Experts of a small language model.
Experts: 1 pick a token, a sigmoid router.
Below are experts of layer 5 (counted from 0) of a mixture-of-experts language model. Rows are named router (the router's row for the expert), gate (a neuron's input weights, with its number), up (a neuron's input weights, with its number) and show model dimensions 0-95. Each number is 128 + 32 x the weight over its row's rms, rounded and kept within 0 to 255. Numbers have three digits each.
Before each expert's rows: "comes after" lists some tokens at least twice as common just before its tokens as in all text. This comes from a sample of Wikipedia text that the model never trained on. Tokens count by the router's weight.

# expert 3
comes after: "of ", "the ", "'", ". ", "a ", "in "
router:130140116096087133154080083170126149133081157145057119122093206146139112171102116141145112159097105138101142138151200112178091191140184076114040161117068121102107127122106122105125141147094133119094140168133039140126102127133118118071117168086134133108130075146148151082115112133086136145
gate36:078098135121095162110125087133121132106087176126145183177140193156142125113092142119190125137098138145116165093095124144164114133150141078079156115158198143176086130126133082126173145126180105054085097148175080146088148135128112126088149114117140095152140153114137121071132146218102104192
up36:161117134102134103149125175148127186160160157083122136083174159142096136179103135095147104132104152136136160133179162104123133106106143126178144101075139177084124082070081158138140119082091115095102080175063117112085062104098117162121146180164136187112161088131052167106119107168110131132
gate37:116157132178132137111095129134125185128136142132174133120148097122156115142146091081116105121164185108089119103097101106099167115089112123079126104136179170068140104112105197110132091233104082099113092116200140111147111164139103143151141142136133105103190136113056110152140178144155208106
up37:158126084158168067112142142126056099151112148152052152133092152119100161121128131141172123108078108139093137131107111143187152176123147110150074132175133193213127138126111116180121122147148129144089092164081163099078173156173124108159092142138143099137197124158104135184079145134090095123
gate38:185186126128092135100158145182089118109143166215119078169119093123131147112145068124133130122098151144097118153097130094207077127120124098065110136106169102105099175138067109103144121103145159161138130122127149126152117142142111142097114100138142167184115133106166096124133058093177037095
up38:177122125110149113140111125180137170104136141172061199164100099120062171150085149143169062113176114097120187151127171069134181151140141133138152111105093116128144070097106132195146108094092124165144110130107102124149122138194096126113094118103093097113054127181110084135152144162128111109
gate39:168138098139062102124126154192083094117127148116087084124134138106125092095084169127109133169099171136094117130170097122156120121173105129133125115058113056190157124149195133123103080114152139151143122163113200079088126106161166095096116132072145148156107114097089132154132191187144109174
up39:173135118177140129119138151158135138156093198072130126135082144098178191083076137151094120079137156146123150151215175110181085088158124104124158160123088134098122109160182143094125159152088129100151139104145088122108153130118064120083122168091137173159109105106185146151096171125126189111
gate40:123174120110207047121162147116153148148143170145113112119181113121123173145092208143164124170125108147141104082090115109099133124112196197131150157152102090172117093158153160167097106183157121160104170121099168147138095112144136096162145130217138101085125129102095142094154123175118118108
up40:141129111192150120125100105110145145084176210086079161148131116142153133162157117130144120193189091137168140151100160099119145148163147131115101113165092147103120174101163128097123136119166119137158094149177131188122107074088210123151114120166143120206128109114134137122090064180178121080
gate41:129209153190170097170094117182133148123131186080125135126141102126138150167193122126069079178102105129113167096106196134120083113102142120119082207216106139147133110102194120133124150150114079147126099106132119140147149107116142068143112174146189138142137131110156115130117133130082115111
up41:161154119111107085129079139084094188141112111099182107105083173131162144132175153155080129131159097123176147092164087119150116173073100098154150165165145145141165106114194157066183148159173121123102149104142137128121076144169146067092150137094154172135151121117175054166165110101098130140
gate42:189169132106081149117160102187139077143073116123164173173161093131175216167106150146163135116080119135145104166128188132114081095116182144097129116098133175131147127124145125130136155086203112128086134123103110094068130159084102123089142131139125153107146097063175110165150110094126129177
up42:130093171044113151124103135204118159114141160071147123197128172176107120139151187158154106121145148156162170101124069140154114186105113169149171110127099170131158154081145099159105166147095120159160113105170176117106115086104152113171119070123103077075118067132134106122100125133097119157
gate43:153121095084111079129118104118114085142122121104066111148085116165087143170134157167150093138156094157139142169155136180072172083168152132113132120127127119141124142129154165155088154134117140191111050106093099085070157155143156121059082104081148177197103112142154091161168113113063108127
up43:133094068118113113142162183111112156164076170100135100150089133135091101110108124106133071150155110105111113110163137152155092104140126122107106094069146107116102160154141105132031171161070177147069076145090122143133114096161198096151094098131144119128175084141123050103150179123095111104
gate44:164070159144130123168147119139126164115122119110104112107064188129181096132137144132108136152116181163122070124150140132109147167080113174099080118149141178103080148141149128096125118191172116067131083138134108122128128165115159219122055188130136136175157104169113159169112056138141092119
up44:161131125211088072109122119144071126074164185102092139120129111147172138096122122148096149156098126124116130179149166127143157132174157080166118102149192164100155125112143143121138065084168142140124133146129092115121082215104177212113124164121135099091156093123087150188121099127161135131
gate45:128073140138118105149190115058114122159165111146113141140089084154170119104156129168138102131128105116127072153108082142143131194125114186084115148213156158142160153095150115105120146094151085184115119020159129115164067138119176113147117094119119076161114117167110129130147135078129144173
up45:111117174082090159166107137180137112080134153181176114092173236144082099092080138068116157145121139099118150172084145100124104112089126090147080135135117151135081109127096137083133107146131138149108132131105171084109183177148123065103151173096167132120171166150080105102089122149139124120
gate46:097120121083105085129085098153172136167116109115119105136149142163094132170184149169152163170115080071087102108172114145066098086109146097162129113200096143058146112089117173130127092118149150117148110212072153150115116124145199162161123106158144164132146103084168130131173088119143132093
up46:150152089141176178102202162144076083083091175147093099132140147046138148176120074137133082186147140129161156053084205117146126123134120157117097094156161100191116107122113083131107148102118123157134154144098131085105163099110119157068125138169138149138131159069159131124137158130123116113
gate47:181186141131089161091094143167162138122172166113126103179093120118094107100135171143179158115144167162113143155163071151118152128118099148112128117134125183088146097172163118147109091175073116150182095107095116174119167110108103202109105054147138105174061103151065144133101128151137104160
up47:173127071122081180125142134108222103153091094159096080190088125154105062119106194100139145119156108119158100120121095076155125113093086095127105137140134188094124185082137132129127147130145110138177118137163147129132102064111136122084089153113094147177128181142176114186131163121098122105
gate48:100108226111139087119105109147103154143128167107130150130122111128163115158105108116123136176129098126078104179088108126080137095125109163113125140153173114098119087090097124123151146143186079157094171097056154151149063154154137107121170065203074089112126166102154161094144122070160155160
up48:071146159121199139129141098112124153148168117155156042110093117089122082149149102096152075120198126154088075136128110071097146084137149157175141131127127128113069131123100124108147126139133089151087133077164114100108099158098134135069141090142175102113118122117156197185156090147193092159
gate49:136099114110144117227127122085117107132111123148093162109144104203119056121113092151109119104113117101073116096125135127127107180082099092181093161142118134117129102178099123128123137158095156121110155139160116176219123150069142155096119162108060121099151088102082141166083124099154190096
up49:109105093174105068098139132109136079183162132157179083182098182167132090098130158107113086137161133127089183099111133109128131099074099098174155107146116086154147099130251144174111101102118134174160156152089120196113142096122158120159138106166148117091084112121133153158140146116119123147
gate50:197081097090153128070115177093103103132136122139167137148124126134118124191131121104097115145163109150135088090088066167197083074106125113178120129140090126146161141089115105099161130175094153120150127078120150139164130108102081052101133129104092103172054100144125129051117147175134114114
up50:112089062081111080124135164091129077165098092116174158152096137179143174052136134137079126159129128166107201145179119152144131155105110117124132096148118180146143142123141109079112108111167102134098105108166100198115131168150192126135134121115105127141099098212131140144171080160121169184
gate51:111116114102130159139125104113105129146129128131104095089110169120148135164084138119152147143207155087137122127119124066148096157068103155149107113068132091139157156076132103204097235110114139133104114156090143092157101125116107096123146155198086161102128096145143146097187170064101146187
up51:129073133157085130128147072087168164146174104164126063134116135139061167124103166138134129119153086197125095127143159160145183049109097101114147111084121081165168060145139078173092112106129139142128158103135152064150117088097157124068110140124171114181126149122100094152144120146142153165
gate52:146120066068149191105195109124167139069123076114154140088121118154136108071109159147148117144189118113136091143077183140117106138138217121120130157144139144114100156140168099110102083056175139083141120115140103099144161138133129116154176103167100129147112077170150147090121108127147196174
up52:136213167075173167140166154120129149119120148097128093197130079130130154100065153144118112182119113105148112106173130138157113119144137140146185143147147160137159112077114090115127098135096149201157132153139109070110160151175104125121145107186216172103146082165146149167131117064137135095
gate53:152079097164127117112127112116177093160137128125147088039131092108158086146093096127088148139131144141102121096114157144152126140152158110109221145149118122123109204104098132107068139123130119149117133169154181174104153106123136137098189076197173094181122084112120201114140126188143104107
up53:131134109078103119144109123150096170151122108098121165170115116095144094199159199081146155088171147102120120081082106155143099116109180195164176099107124121147111144145165115148134062146167062119102116119100150159151197140135083139143116091117106069113112111072129109075099094133094166180
gate54:144185182144173045099100151154091088148142129120163122151112089130144126093061136160136118144069137177106107181171191146173179157097087105100101132107124139124169112117152099099129097116126086164134110092161089174128149137108082125144127120187161131173129167155145153208101129122156147177
up54:147092121176110141122111087112079116136116105117061069094175114099149129173096104133183102139107173104150159164127143131111167147126138172129120145150174134154144166124110098101138059133150124196093092183118166115114126156188055122127098087148072088140107127110127138109207138135107045116
gate55:081154160096123177087145166119156131086157173127140099126151124141131136054123181129128105131134131189138134124144104158120138142120153168054057122131151159072063119141109133176093076106165145129151127174064191171067106107089114060153101161138131130115184138142110169094125126095134148115
up55:093144167140106156119139216115139126143172153118179111127135157120160200123162173143064140168174161208125131121083087110120130133154135143138103117158146112099135144101176163106118157073106128123173140090073154134103121089182134112223121117148080129143136200131124162183148129113117107156
gate56:149122118121096153223095127143073129134127143157088164098101096189135158133144129144122096129146118118091182119130052117098069080165140144146199136106173111105192175122088121086130139128132122088130163152133125141164184177166146173169102128084141168115051109110134155132134173127091150111
up56:109128187189158104114114075122138127184136100163054101117111094141108177098126111154089219101127125103121102148094156197135154134048098181096120149118115079111115066141134158134089151112101140164144093156120099140145142085110098117104147134138130068166120115161150085142126186170115111089
gate57:160125158125105165064066133099046182120120086090149124106143167103153076083072152077141113092116120144117163117109089119124119137122102097104173112098104132087118151107110158073117095111114078123137113100165102178147089081186082143112126143128131155103108151074054151118117203106122162123
up57:092162113067104072155106132084138138155098203089148119113185109159135159138119134171137126147150162064159130178113146144166151150144125110187129143175095098158102169130078122124088148105132152158108103174113151093153184192162105079131116136145130146125135154151149124177173174155040167114
gate58:135169138081098114049164126150100119077160150146141160102168143198091144071171162092159109112134127173158133083104070019119109109126106149147144091096106110133149087169109097145153140082160136086160105121129132108167089094130133143140123121125155113111076198092109115121123196128126106114
up58:117083150123100119147123104158180063100145108099147121114088100186106079056086099102129129069129114066052174168114130118144160136087105130127105187127119091169109155099102179111170081095107140134163132154157158151134134098082104054121148143096177125145092136118102112087088134166165104119
gate59:079159150068112085177141112160085119156156147170122141101133133132151131159099112197148189100207144082136106145113159156165114093145150125116118080150110170151084117148177134172140140132166110150078175136078132100117132106089105149097140064108112134161127095205138164127174165076119070127
up59:135165147174139154101098153149086121076174135159154138133149121178176128088073138121144088098122178143100141108162092144174110123142083188131113109167105098151113157125154161072126136157156081165141203097056124130167161164129128079101159112152058120156124101191106077149154135119122187121
gate60:164097139046156131145171125129097145114165149112097142149123116142107160117140139183064110118143139123105139123145136123181116136058112168089165065171183128159173067109106027147141093089052109193143106116129122123128140180107144138077117107132130126111127171113118112138144193117164136152
up60:099102214145106091120113179154167121074128120144076149129085099067130159162158116083146079140107098197101144161200076100186165104164133164126158164142162071144138150113107112154102114117210134130081105132091124131096135102099144141141114171138097156103141142175115116147140149081126087136
gate61:118135162133117117068096109083139113158109203143170086131120177154125109115076163111112122118157172118140145138126100141090113113088160113120034112159104169129147129164112113154084117127130070133166115127102100184091149048159060144105136106133165074146163098139159212127139154158138079112
up61:176142147090098070140156063186138110096097113140173106115096161160114166084106203182168153130124139140146091169143074111110129085148163146063137090113127152130120130130072102147088113125131112125152130084123125197104173104117143126098162121124066175192134137110081176088142073147129139124
gate62:141112148120108134104165159097136106121096107189074110094113134175171128149088179072153082130068148176092115095133103087123132101149147144151129192110067106118115110181139098147122110118110074149114107110137150128120159142195073066123199155153082093102150129077163086137117188125157163149
up62:164156116081124148110117073119096130110125141101123156157083114070076079118124133213113114215150135146157150205125160142133162122179178124131118108171110123168171095068186101123150080126118206130121109083094125147087150150151178127139107123163168103145121135096164114139092130165114146141
gate63:140091154079114141114098154084087097075153165129164152126129153101184116115102104085126137066091076109109140155140132137128119135122151125154080139197165150129119044161097120127140123153066095103106098158185131124131144118106136114046125154121096139093142116154073199160072129044136115117
up63:109086082119164178141175078094147140139105104125158119118088134128131156103078155153123117097141107149138158114095182186076118095131133129030126101130101178146182159135135123108109138136146090132110107140143117119150108142142193143136103207084110168139161199131120100081175139208074128122
gate64:163162106168157174116113126183168091099193113136149042149149129118168139148112131158150096160138151177150156149103163121164074131095145094061129121098152159054136143116098112159177109123131140112114121128167145127149115107098115151116170104158102161181095101115085162173077104190121206118
up64:120121078153206154132192065124098164159068093167133112140083142094111134135132048101160167057105128107130116112140102082068125111107114083077108131125139091127105136154110142087110115169096097069175111084126072151144153152138115128157149131115118112126182087119197154102131100141132086109
gate65:143090110127124146141106151109139128171138093113099164134154144067113037126063141103147145098169131126119059078123116150166123126116098174154115121067120124085098079117119155159137116144137116099123124091113138123168189147171118142154127183035098130159135114150146122203131106084076108200
up65:154138072098187166124159147119178089126206148143132103150145109127065186124146099084195136119147140135168130118066094137122153137077140138169126184152193076122146125159141120140140170151061117165117111097124105107118148127136124158154149118161132118100156131053108078111101100090199096103
gate66:123084123133122124111106159143165133171105173124097176174218124158122136119141117100112134189116133073136106163121173204124134116158141183099088137067142162150124066106095116125124032097130182169124135134088176110179154100102133132144084173103123095139100164104136108114089100128148151092
up66:137121133107140113140116132146146075126119059070111110111168124098147246138180189154152130083168160112115057059147117030090138158129107115135134091078113144121152136123136147129178151131173105137156095166130134155082127103126169152118122064120117121133118118164101114165115136142138177111
gate67:157111123087089040135100156171115136080118154166133107156097089118176152131085152126153151090161156122134154128135140125153172112137188055143086068093200072120164085200100142104055128091123160134111167119145158142176112122109146094122148106141082121110150127150156163123176113103149148130
up67:139076172120126125183087133178090122109155152143169147188162109079154137094120160130135184179121149132150152120089154118154129159128149117162126111126177102144183133152161065199122208087153158139132174096123139120050175108071089117092115127183131157104154137091133162084143105109108104117
gate68:084120146119162125111149128111103122168080097133109112079105094205120087179158129129132151149105079122174150109085173148196141169182105134233127168213147100182150082156140123112160143138166109159186130104187131084138122118114108144136177133123137123086135125097110107140101112126096137152
up68:119116139041151154158143195124161141163170082108145148126170144132134116125161120102107135139120159083161125137142185059128097120094152092112158101147120100084162134118085138149166188122136083117103136155164154085094104105143165148155091163158039181102071127134168167104127165123091194128
gate69:112115112126078145137147092145127115115104194124141129183128101188103137177153146087164111192093087106108109117205116145107133055173130096105166125119106141155164082170112082110131115132103135082173113097197103101116153153106125162110099167164096090109121192088147083118123160174122178171
up69:128185141171112135068088139115169054171094045072123091109129119076125114192098080145097141125090148096105192169104091159133133125082123165110144145111126124104180150106112135111109169133156123123096112153150138128138095064138086168076153176103139165109111131073149148117142099168080112109
gate70:100131103158097106121178151126173084101115176108081160191137105165132100136116119096177058144157118120074087180118127163096133138131132109087146160098148173196118117111126133173091213168106092125118113154111077104148153079066139148124087103111127120119189049112112140124127130139141138174
up70:120156093101109122153154107143125073141105089092141158105132119116161113132091098162106136115082159068095072137115143086187169142115103131154158111117124163128164123135166096138180087084149092093055103134079102148189103166037090103085185108116087099161131155072113136173132123110161132159
gate71:059111144090130074159106119168084119166158115153056123124118095136181030138168133079108104163081121108110087149128159075126122132099077098103159109164185142119103145127119114132154116139109130196089153160161138087142141158086147125147148107150135120055164173105129162119110099141178124178
up71:168094101080116099059136122130134124126130147122094111104123061168157138191162154049168114137116159161197122106181091107111090128152083096131139095150155110053141161081101110089148180092138152165091088106122171152140135182120149138152113105151158158059179113105144100152099107106127125124
gate72:145052145126082124138199064137130140081126071116124093172168103160054149142095109111124109187147152120111059158158136101090155166170106116103148172126109128099107076147100121137105098135124119149146129131161171136107145089182116084143135106093162187093180185114155139149180128104115164105
up72:119126094160174121181164155106143171193125101125135173124083117117118124121116173109175147144120112129132043102164126131146113110112153215150056128124115213128084151140117148163152102127127119129096160169140096137171122184156105136118121108174103144137026094180127146174105139113110152146
gate73:117161156143068179114137067117194126181090123156138141193195144121096206154212147110141110161109140121121068122034099087074147095170137177127115149102124124135136131198111160178116098134158114117124104142123124104117158127095150145128101144136138138114067110148114127112158127154146118111
up73:088117101117154186098184156103094153147141124194189128122157170150103177080139131132154111089156097112149211129121133116110111142116084148149137150142189097100153156172116047103162108096064154122092158109160111172101117133173127169147149097108152101130163219152100115140123129129117087148
gate74:148116115165104135186129157070128089055170130139119122107084129108162105152141086120132113162142143101168122194186116088127108111179111165087148111079156083149152185115073074084081129148094179154116106143101094097150080100139133145077112119149138139161092109189143168132080134145132103068
up74:151112089148099099128102094117098124083081131076249188138079162105082115114146169108122119127136062101125138170121150179107117066135143106121114133121121142116145090086120097169138160061166109150117111071115077086131126163191152127091115131109124133110190136113176146131176126097133133116
gate75:127155114097137121110172079184117099097133175195108101109160114153138192100189158111137144073092121110173189132093150147124170111132107081213091122124111150121109074159135148164139142110158163104136121110170157102138064078117110080128105197083105113139111102188114134130169133096162143125
up75:173111099180120137135178122085126129092118096140142032123114108156152139138137095160108125128085126114127113149107119102142064105146138180190125163131168155148097161172150080192141138097151151142111151104068115120132121139099119133165142081102117174092105067115125118122190161060120224107
gate76:112074111070116135147213099164133124135034132098118117132154114119094177113112155145137154097129147096163103157075092131125148135164136139169157166166137205133157134145087077101057153084109091139140061161148155164151148122121133116168164098162162153133201137124137150157139139113139089090
up76:094095161113087080094139123109115158185070152148133126173146064190110152152098137145142114046112092150126138123130134095182091116120135185202167128151176140097107097162147094117161130123123107074116087085105120196184143185127136103120130109152133179096142163095139152098151112095095167130
gate77:158159122160185035167131147134163149113060091083121116127104110204106139131144185159167129110124095109105172126099144117131157112143105070121154114106092096134196115065143170119139157145144077124137150094147104168137176082141111136101119108129136110121085110179114098161145117201156090075
up77:143138146143080144081133144106162129200110144126140139130158109166106089137172166096088122102151121110100174167108196096125112094092108162141143165176145090120044086060139146118085107105180104155110107166160103099171109128123111142172081094104098099056080099165097104104116108163106123088
gate78:093162137077179158105144121077126110121145042143183105122107138148129083110091112141086090157136183132137126107204138120106086120149126144109236134104069162112131129159179102131137077153083138101101122110098104131180171154133174106094129162127078109097124143108111093135151115174087167126
up78:126116120086135079076137123097119120157148082186156104086158162184164116120102182078104088127070167162114108127124095091140091218090131142155167165091111118097128078115122109087113144119148149096197181117161084158156139150130110176124141109098130131075098137062109122172079122098129147119
gate79:126158129095112145151141137115119137117166101121078134135129074129168147148147121156181053073118132132016146119083094079155105165124146151100137161083083104157062133130089160189167131179105117109117137083158111097134159155167111170133149127136093122150056072129133123163111134114081154170
up79:136141196110201099136131119109164140156165184124087111200123112130126107102139127152084107120102145130135082149099058082163093156164153165133119111178098176130125133063125168163161145164161130136111163160140146178106101062156175102129144095160142088075104117148103122160096197112163096112
gate80:135054081184087153180133099153133149122084117127146099132156130068127100146137122152046099148129136160116123155169184102198139162174096132170158113114176133184135121131142102105079099074155127119126128190129178112129153135129128138104089116107181155104099126057105114120144137172182073123
up80:092122104143067090154150098181105132233151163122132090133130129126108133113112087155111067121121107158129155126123151184132158078184157125145157111113099099169108135135072132096140005130108149123145168186133136108104096149103181128154159113170129142125122171083108130184165111138142145132
gate81:158070092102065096148146193130145150145127152130127124117187094099121143157125080149103124115097113059154095168121027134116168101062169177146097151177195146118138102138144143115132140103129138113149081155168120097128114126084170109120080170124098103111102082098127144161156164148112109070
up81:139138194141117198173112067132137140166136067098107109087129128114115105054171139082122124128210162070134112093123160102113152090151073094113086121121121182130145128156096142144136088160105148159159120062130132116127108159128061150150159055091170113115106165126125111088094166137136107146
gate82:104115082064196118189177146132115142135085110154099121142057145098110071170145115143139120159101129118069097142123107176158062140110097136089184107062146138139163183109128177077127150193114164086111182183124130117116181145078110135112118166128086120143094122119143147114127124136098099135
up82:146121158107184114206133126073074141151150199101109125134095130147144098154115132201105176150122136145143102147131095141132091179087125116078102133119106180120103119161130128130186165146189162167165151173185108158160143144064125164075112133129078181134104091157157157162117169091123104131
gate83:179114116135093142106173119139108072170108154082159146103119103123136105082110113127142133108099074139210173073180140151167115140158082083197123134152078147131149151130160136109127104178067106112116094101166162204155149081145108129182087083108151157145068118123119163137125133089160147097
up83:127105131101196174142147140120161143116090144117180136110136118144055098096086144086115133086189119090138148158099165125199100132136081084168114147176144110152179160175096203153109076167092175089199107123176156125151146127172156116169120120157144104152085137123087106134134158147145135137
gate84:122094139156129129116101115057186132128159127148118065074122148162080178134175117123098122136165126162149173121135179134149138161090142096134200169194146104098149132144129149112117119159088115101108071108090078100158161108167129119167166157120044060122149107105084130108109147128084166175
up84:073130160112128114110059129131145131134156116145116135148102119058139113140121093138181161057107174129053116122151140124201097182123125094117148126119101161203135101081140089164113109134098063111078160164116146129121121135058133156136158123157148064105168125101127117088114180125156137198
gate85:128088130098131118124088116127127138108187111150133080147129198133091052128094139106088210123145164174127160129161157148129093138149087115137154100165136134146096161130152101108097064134118105188150121157088160115133183074138212176159089113144165157113151147140098168119153119112149058081
up85:120157082071175115104201048129126130096096160101179055101080199157092121145159116138119167083159117157163137117129066146099121147174136112172126147130070152136124100097180136132152186118143124101131133103138166187120146108092116128139130115106167125064127114122145068150155125125089083137
gate86:126109105160143126150167113112118138183118110178118166077132093097132177160141130176089131115117118089051115113147127165117147202176159115187157093156130122111144144159073080094150124050146115089153183109170146107158176096178142176122098129124147145095155116130149125173128095141046110156
up86:124115104119139128162137106093119098149159126058149118157146134160115131163113192162107105116161135095192122093075126165052143073109130076130112063136140105120157161157167152173140128126127142125119152190066178121144069134176125075093134100181140130064119176138160080119164142146133163082
gate87:133124092143155109144130078157116124196122063140113149104107121092101135141074138179145093146040084153103124135139085158127163128081169138113191059182115138106121123107116120138140146139108153179129126152153043070096122129116130052094175121130133116192177141155140096118152149130175127117
up87:159133106137152053136177181145145082076116122104158083168103090158121098146075152162095093183159172127127157113151072098172094164202160136134108130144107157190186167099131097116162147118159143147128170110142194098119122135089074122110154101088160125084149120086104144153135169143113120103
gate88:080131154112108149139094111142120179124134149126129124145134134110164159137140107141161088148148200116135133109181087187105121138151132133188212149133103157104101077199129136112142158134068137168205171128124182121158146167108120088176055142109171128141089167126190100183110139137119090112
up88:161164132139137158138069095088128155137147149083130174098102130114112127148119153119136166117092144124142106139108119070128148117133137154173171163058118101088116072101131144160154082123112113128146056137064185075054118158154144126167165199128075173164141195109092134134138080180122152132
gate89:213112170082106136136106127168149115150116102099166134125139112107152114154137170133231144065162078160139166115102096131111125126122118125134149081166124104129187141085105103126185070192164154123151087159121131057114135123101090149166102099115106135089107136166111053104089123156143161125
up89:127110094072119143114188122051108136149077158157106115159114163127141151104085115127174132121084131109159148123134099171127170111115134161151106141158147146166132215160140091088176141090089141089151180094150124143163149133214155085146161170100187102178121125096116151085185135159086116133
gate90:057121149081138133085121088124121163196158120109176135142130103140137199136154084174123131116070114134074108140096073169171111133163123154151117116171066156172098099139104140113128140163110132114082110124108133050144124158110137118158145126136068077105103176205153085181155149142139140159
up90:180093094107138129191166173139130102140121092088075108120119069114164119113124127129104168092092109092158108061190148129102137165167122121141072122126110102135144118186152098129056123161135126166131075157188127187140103124128132131114164098103064103126082107033129164115160153130110097131
gate91:107147201123126098177153226137131136133096133146106154140132081150111134151207108128132089169159125103115186137095164124136072109121137120116125113128051209179126144135204073117102105130090135118116130098146099148107135115134123157132090168132165108145094160154123119154152185192125097170
up91:092148060112107076131110141152171075088141168157157138070130081117167144143167146100184125055144116104081131093177144133114095114093102147124136131191107132067087174176127160137133127139132124150086116168179163112208131154127127152111193122097122161121145169125126099167065127097112137114
gate92:187103126134131114073125141109133111147179184081147102140149135097089110133139129114129161107141173122139130134167105111099168075170126173197090132142156172116139148136123103084137080067086124125171155175183127127119115181102125158115193211119108092157099147041105170114124160171112112147
up92:188154118176180186128191079093152156149135112114118090111074119181157092068121129149145115107125147122122104109136137065143160088192060134135168123161128159115122151107138132117144087130167168146116165113094167108142085133192114151100156129141125131122084119132052081122069181110088088117
gate93:126094061121160157102112103123154160191129157107168123108067165134115132203134109132170126122144080173026179104150092102128061157133169131136094162132118133111088155094085139116162148086136099136084157125111161085142102136124154146133150116126133110060076103174124099074136096162102105147
up93:136142126177131101215077170084130126120181089109161132102115124070123146120134107138125127170080124147124146102135187177166147159088112122088155165102109200180148134061179109130177117127103150174111146101169141116147080148135148112112100177102195123168117138062131105081137124177118124147
gate94:115146193110139149137159168119149115201104121115147168185114155125171138143106138101107143114149094193088138153161123119151091131083096074104149148092159147100166080114134109110100118121133138117123190114113091143125179108130209155153089123118122106149157115138054128245097105084138093143
up94:151130109125182180139168162159147096126139171140110146129110140145168138078134175176139217145129112128153175124157216137159091091143230120129097124169165182164116103096178190122143120135070142094127107137127110079130120102138088165118099121120169152121077108142132125101115151157176136124
gate95:117126134112141154173153093148123145169192094118130212125127148057146130112119091134088124151172161082192100145228163171092154185133111129129130133111131100099150106077164066088158101115133141098105125160095125165162137166133118080132097140142084080137144154096162152130119082150176150100
up95:089142136155126144056126122150154166160131148122074054174102088162040129143115174190145117147128119208140151122148149154123117128116139126080129123081099131153148071155085101146087129125091131085133102139179143092109091107109169127131070096120181139101163068165180103077128123142121114148
gate96:088089177129178079170082112140172158121143134148107169066198167110102106111179101146160149088167131188082117123121095131096127148124130091092104116106143103148138117118072166159053166175136136126079101089137150142112113065122174155144144115143134123112183061141095093135111121151144069141
up96:194105119166180121082162139103128084062142145146133118086156154156122052091133109112155114182116124113132091114069160108121121107169178151136118073143178126102116128168116231122113146150129124091162125126124081124118129123155158168148124132106102189111089162122112214152116149156099173154
gate97:116128097179137130153164164109151118176151181086161095105165124148106162149147127138099119171121122096165124118109119121069137140162151118072055116167127160126148112105169132185067123097131132074196125093136146154117105079119139139159134145167146093148116112098137205087156157228146158181
up97:159160149170111115146166150133150123195118132117171173097129106111085191139114116147141163105172151079135145117086131125098126067069124133062167132129091158138141148110122125134133104114197166105148171123139167090079170129145096112096151148130198139150098162075165132053088075167083099100
gate98:064092078130114097129190128172089132163148091164144122129150159162121096191157152131146085113188040135153092117191142164188090127158128167150127116113166096106130186075121119140138113091059136076109114118144129152138122124071111169147118103152095155075122072121124163129114103126113163137
up98:133109093144059087114093101104143131093122099094125159142119142136161162159130134175057139137116151113112201158105114104094130121144176144131112134065096142148131166094157124098114124116163121065134111079130135145126098200145057141143094169169151095125071110085193117130152147097142169221
gate99:112190084140092091135125061136074162105166120118144082186085171135110122139139153160165116113200091157125112158142141173129138147143140128090135198147090136165104080082124116163178117141114073103105128144116052122148095185095102151177129129135072134128120147192149182133171116144147099135
up99:150129150111087150127102097169141087136122099092122118121126162133087080089124133091120124116150166130095065100116107071160115112204148134109191199112101119148080133099103101085164088167089155093154068124068138100123182122179058167163113096078129137087123146175156126139142105129142150079
gate100:169094210132083152115159172146134125119118103114152170112186082115135135094130128071152154117183126142098118114112134115137103103129145151086152115156149141101120142108146129131130095119134054091135063084081075182110136138162094141107101046110152103096151163121089149120176223145071108133
up100:118056121151111131078130117143181155144149150153151150098106085144107127095145122112128144107166175117167119205146080065104108129111168137142154165181180065074118111138113173143162158130150125100124124140122148153108070112080179075106124089057157094134106083140156144116137158149139210106
gate101:076078083130215102123170125114086167119094095114214078086159192109069129112109132129119086121111106177153089141103152167130160150124145125128141094113135108099173143131077190099149137120098079151122100136124131114085178145171158095149106130118094140128097117126065157155092168170102162130
up101:103111088116123160102082119082087134135120120105094145094039119113157081132160212084117095079120075103114150169051145115107105133118105104176087111103083150167101173088118124161138095143109131130151092061143136154129151103179119116160138093127098092134128167140163154137152150051124104173
gate102:108112173099203144079150096132099144122090133149157136139109103140143153104095142123165080164163121141123125105105116167141067154179071095145155091169108104228155176118113116107161169143154105164119125082114100106104170127141113080168155116071112111142192114172097089081137184161139164125
up102:164166107196166104164148141114089088153164117117126132109075162077152128161135073107138105109113076100123130113100142130109178106134128099166122103085178089164145143079138095165120083134120123083111141189134105104105110116073133235151123155144080134183163121132116138194110105078173109148
gate103:138152180132183120116145096119122197112111156171137167131105126150137164056110143153168111133095118150126132166133101114163119104183121096139179095187119098139091197135129156117161171057083208156177092132180095140116149137161116120145153080076124163071117155129118161106121121161171172126
up103:157181150098140131116089085089097104097107155115137157075123109157198081088123110150126113128143118147154193098120147084171144112159118067097097107153091170178132128139129090175122142147133154151050069139111128114157093162187106099160180098124089058136098152093122083147147138144084142175
gate104:104138115138097132132175136111132126140162065117202129113164160132099183116093077154120179104116111182101098131140161122092193116146134095181174132131124135150126072135124109112189054142059084078150129108146111064123178119117089147148103153107105104164102145128150058157113099182141164130
up104:102191165143104120097104129134143125115097091135109093185105127076150100142146090175212068130119053114117116120161093060104157142188137116173137111166065114120065125095152120126116084108086154074139157175117144141147117133146083043077102120108160107132138135091113125134158116131153131130
gate105:145083136148144154118160107174107132115161047140172100119152132116134157138090117169139140182102054194117122113129141095120106064122154110199158074156186106097177115109119124109199089087142116093139105183179145089106132134124130102091099178144118175125105087090100117178147121167112131106
up105:148136146093083128134108157064172172145118110098187097150142146117147123176097135147123108161081104187164078177164124109092164126186158109196149138055113118099119055192128113119138101114135141107108131097131122054140148090154128108165130157091083138134094155131092121112100072178169136143
gate106:094075155151114138107138140151089146143187148153050129074171132136178125171120146126149159116137105152133166106123161184110161146124064141104156101160164145097123153128134147156163152086087178137139151114158123134110145143109134169134074167134184093155186120105072108116145020161192143133
up106:122130099146052165098148180085116168069156143115157108089081116099172136179172114124127139116098074092078146156157145119121136150094077108120077153122112116128157101130124138119147130169142157100123161139122160159142124170128125159109094146114085022124094141167141089174148164097089145218